config.yaml
n_layer: 13
d_model: 128
n_experts: 128
experts_per_token: 4
d_expert: 64
d_shared_expert: 0
activation: "gelu"
moe_layers: [0, 1, 2, 3, 4, 5, 6, 7, 8, 9, 10, 11, 12]
router_score: "softmax"
normalize_top_k: true
routed_scale: 1.0
balance_loss: 0.00737
balance_bias: false
router_z_loss: 0.001
init_std_router: 0.00664
lr_router: 0.00139
n_head: 2
n_kv_head: 2
head_dim: 32
vocab_size: 15393
norm: "layernorm"
norm_place: "pre"
norm_eps: 1e-05
positions: "rope"
rope_base: 500000.0
rope_fraction: 0.25
qk_norm: false
attn_scale: 0.177
tie_embeddings: false
parallel_block: true
init: "normal"
init_std_qkv: 0.0652
init_std_o: 0.0
init_std_up: 0.0652
init_std_down: 0.0
optimizer: "muon_variant"
lr: 0.00721
lr_mult_o: 2.0
beta1: 0.95
lr_head: 0.0316
grad_clip: 2.0
warmup_steps: 200
schedule: "wsd"
decay_fraction: 1.0
decay_shape: "linear"
final_lr_fraction: 0.0
batch_tokens: 65536
seq_len: 512
doc_mask: false
train_tokens: 469100000
steps: 7158
dataset: "wikipedia_en"
Below are experts of layer 3 (counted from 0) of a mixture-of-experts language model. Rows are named up (a neuron's input weights, with its number), down (a neuron's output weights, with its number) and show model dimensions 0-127. Each number is 128 + 24 x the weight over its row's rms, rounded and kept within 0 to 255. Numbers have three digits each.
Before each expert's rows: "raises" lists some tokens whose logits its average output raises strongly, later layers aside; "gets" lists some tokens that make up at least twice as much of what it gets as of all text. This comes from a sample of Wikipedia text that the model never trained on. Tokens count by the router's weight.

# expert 74
raises: "ves", " and", "th", " awards", "board"
gets: " the", " a", " his"
up0:091129120163122128120087063107111137101133128140122165122119128108154144127129117142140179092148118148147103144150126100122122114130129143126174160097116134088155126116087151095174153123149145155155103148115132113147139158081167109143136120140071112169139165081114092134113119115112087135084167116156138151113119112146150110146132167117098130121160118144137166112162116130172150132135
down0:130115118135124080128117149119162134149152142173130113141123077135116134099155107081110131117175139149125054158148136145151118165148119112142105112134154130107107126126109149097106118132140160151146151119150132121121159133123147156121158088087118145107177098117126122163113155148148141091160158095170110146111125091131099076154139138170098089122129112083152135112098152120148113149105

# expert 87
raises: "FA", "eing", "ead", "BA"
gets: " (", " |", "==", "ing", " which", " as"
up0:164105155105166108108090156129123118155166150157155176106109134163124120116121115120128147136153169169135083152127153098142095132126123104106125154101129119095102146139122122132121218137120118131116119130100118162107124135108129128091104162095140130170123093113143130116112105141138112116135116151183127125159165122123171142115164128130135133073096153135082112084128097092138122128135
down0:138105175132188124135120116102122104142080110053089126132152175093134143150138132132136113145089114116147140118108134103077104133124154077140135171176121122106109151122152174134130132146120135105164157095101118120129138084143114131134163102129152152133124142184156141124102132141134114125114134111132124127109125096119136139164114150124131104102139130097133164118177136080144144090161

# expert 117
raises: " (", " =\n\n", "\n\n", "\"", "\n"
gets: " The", " the", " a", "\"", "The", " A"
up0:175193117158116149111130134106123123137121137130206114174145158147153096096081126161133104187101126141143122140134152153139113158148124121103111127112138086170119119115123115118136163181108133142142119089112130141119081126117112128135146138176144139128138114134117134095115166105181139110106103107098150128077140130126110118119121136118118153120143149128085118107167102109152140088120
down0:121135104165165111125085126107135166092104119157133132095074139149127133095109156129106128105129180133116137151150129154150141102163140138118102099139113146125116163094097144092125131082107126154138126129124103118151141102109150129133165169111080145136093153146126129154114155136144151162099134142132089113065131139161147149122055168118139139115137155115110153131148162133084111101118

# expert 111
raises: "prise", " Location", " Pradesh", " statement", "://"
gets: "\n", " |\n", ".\n\n", "\n\n", ")\n", ".\n"
up0:097152164114158120174095130120073129118111124167090119126140156122151085155110145134183112104143137131097099118105142131141113138094145109145145156149114147125107169169156136109110088138102162123149135143119155174166097163127101124126173151104114124124124131099132152148100092142073127112166123142115115130081153126134138106136083108102145144162086134112137111164117104142156130110118
down0:143120055135163114107154122162083124116126081152126147136128100130132090087139177124118129111172130138154141125086143102135136173129108151123109119131120097136127175144124128085090125145141130105139106127143173144127094156109122139129168135128093121107163099147104174155122111095139114118159143111135138086138181136137128118120193105125131117157116109125185122114133085128103133119134

# expert 3
raises: "qual", "ović", "alam", "°E"
gets: " was", " is", " were", " had", " has", " are"
up0:133191116125126111129120117070115103141168141134171140127146123164162115161133099130122163134093094141127089176063110149150155122121132152126119143133125146130141116115138146133107154124103140133115167159129096113095112132090077131154126141138131095155137147119134137120124127143157122165128102128160121092112113204111152129122155138074132160151133153106117123106103109147102080094119
down0:133155079094131101133170125094109131117161165124113120168156122093119122135115136114100134108127129122179107124159129135150136147136103133156144163138147159130145121169117099137122136119109135108108099135141131130205102095111146143098106113141145102105115112125148144128134150129103097151132174163111123091104100128131131148176109134124173148116098141130087125093107137060138197104130

# expert 114
raises: " sides", "ingen", "ß", "animous", "-handed", "recht"
gets: ".", " that", ",", ").", ":", "y"
up0:118123134120122155133088115102128098090162153159070139113127136072117096114133101123130094137102131184148160125114176118152165124153133140149157130128124158126076109108116111103122120130117150124124121095121147166081161147156167133157188095129137153163135102176131155132116122163155135103154138105135124164118103110136135110144110111103128130171124148116106142110163137084133119093137
down0:070119105077140110150109124113125122114167126099149066119098129103133145136131150097097150129143096123108123129168156152190102098112152124122096152116136134095100163100120152151148101129126102134171130141100150145107114157142127112107102128125138085198120137104140138112143098119171145122126132126152090132143117125169162145163123140172116135131159089144135153114106157138128123167105

# expert 56
raises: "sen", "lor", "less", "iph", "eep", "ishes"
gets: " the", " The", "'s", "a", "The", "o"
up0:092144103099111071096115114120126120138144148134113131150139145103106116157109117134115173147079146134087117157065193121128119105106134129104147141150120171157142103109105136130154135100158095110139124160118141158140126152148088167152171154127143125137148147089130112135112124119146133099113135102142139140128144168129128169151106149152120124083117118148183153142096073107110093112129
down0:118116133113118124132105088141119100140142124158095119122162104118165149106130139112120126127120116121167100093101114167125093132118156089171130126135174136117186091145136153144151143143118136123184074129086135193145168158165119131117130129087183132089121077102151099122127128112116143122109167135121106109140114137143106101147169115131139119095093133121123142106134168151126141103151

# expert 10
raises: "ved", "vement", "ves", "ț", "ving", " Lep"
gets: ".\n\n", " by", "\n\n", " of", "The", "\n"
up0:124128135135113132142126093151149124122128092103074098156156119138150120144131129123126140161157131092151081133131114148149183151133140165094142092152142138107121096147076149130133135106106084120164140107114156117099115150146144143127104117091159154148133096143158086132145113158173113125111138100175144123074121137115117168148137124118112123114147166059122101131118120097077140152141
down0:095135153135141132102112146131116126110183143159077115141139088091100165093153099103122106135110156127101108141110190106104151157130122142146114160115154145123106137134105128095103098138148134098144129104137134162148125132082120113148122170152112107099125111118140182126101151106155151203133096140141077156109162132109173146093116113083128100148134139139123134128108142117142140139136

# expert 48
raises: "ments", "Representing", "lection", "″E", "-election", "ogy"
gets: ".", " ", ")", " and", ";", ":"
up0:142143111100130121122145085137132124100151121148122119121180134092137161174127133104073105133102171162121124162098120098123127139115115131129146143172149158110099122120096132165111132078148130092135115121093124124133123123117140141116131129098115138111114110154120174153167138115108095096155170131117192120142115134133120141144082119132128162154117134132091140139103126191058091156129
down0:096160165145177150138139131090112119176089137115151114148126148118130159118124109105096114115118137133207131125126086138129130182074124098147135142144135166097111162128131092092108124119146145145137120119149104103130122135160128144121117152140167097110112096133110101135116124148111115103146126136063139113092142119114126098140125129115161153165125149139108122096123124129174071166165

# expert 58
raises: "e", "ei", "ef", "eo", "ject", "$"
gets: "\n", ".\n\n", " |\n", ")\n", ".\n", " s"
up0:115146141091139128151143132151101111143160097164112104074149136136159163159115098133116080137127113129157147148081099143121132147168119135150158152156128144082095106086131114096107156091112109114130157121170142105110115176141138092146141074128080148131113123191144150100125136118135131143126120115160116124125113110152145126131144128165133132124071152152086118091106123123108122161123
down0:087138117150148122151095078111110084131106140130150120150123093146172137122132129153125147120120109121123102110152102135095110135162113139157133188093149118142135144105106154131075134164141117135135111137083111065119129089116135120092148110103120180138081168156144133151109107104171128135167133133126173143148133124122157131149117116182125137129146125127162094115105136105182122123097

# expert 43
raises: "ographer", " Survey", "Species", "ograph", " memory", "tern"
gets: " was", " is", " be", " were", " been", " $"
up0:131126154138115134108111159150110118147156151134132136117102122090092146169163140171105115072113130161083130135131128112111146121168145162105122143121110145088168181146102095099137114142152109146135169119124117133127077193095095107166149100091123115147112140148128110188140166119126118103130133121108118105137145156133168082119131114102140126141130113095113173120153108118106138113115
down0:188101145131144100145132102128119123114123124128106144130119172151157115127105163132081099171141104104114118166105118141135138133110175133155148103082161088132142104133145121138136097107091112129157133153103164088142118109140118140135110140143108125103105154092111113090173131140096094115121142165100124193154101114085124151156154124150141094119185119152146118146127161131158119105108

# expert 46
raises: "ents", "oming", "DST", " vacc", "ulations"
gets: " (", " also", " it", " he", " as", "en"
up0:120112123097165132156124137106129128142120149133116093122137160087112153116150134097063115154137131128151121149146125107154143116170148097091149121103102157113120120113098108094099171121130105127142135124153159067132152129127126094093137132082151104137164132152096097114159158148140095105140126142140193141119143125128162104108163146148097161122135145152137117066098125148088125091138
down0:101156139125120153139134104102155131105160093123122109114128138159122084145170164148129136147153199163070138120161125098076131145174144131136129133070091108082150143106117121107108095108090135117116112123158155103093121110131161108169112119117130157097126109172143143100129129129150111157159142138112146098143143110109158161113099159147127134134116131144131150116110093112149146127091

# expert 97
raises: "car", "bon", "head", "ide", "line", "water"
gets: ".", " that", "20", ":", "-", " which"
up0:076135148128129126104163098115148148132145113144132134100161123161137095137130119105141178105162094131093132153126127180111147083118166128152144145119142145127139147120122108156089186164117146098123160135167097126176107096140119104128143170076104108126139089088130116121135146134156139141111156094134134122095105132137094172169134153078117110141150103144123125112164121119122111123095
down0:114126118152133116115142112134099110100148148174134138136105105118138168132149142185086105129133112112142102113139102112109169128114150141113156082127104128153153121091115137081153138142163105133144100126137121111104104144096147085089115159110155140167122086123172140119122157105148156106107102101135148104139092103202150171142153118130137107090124110123118130133169131134168144118178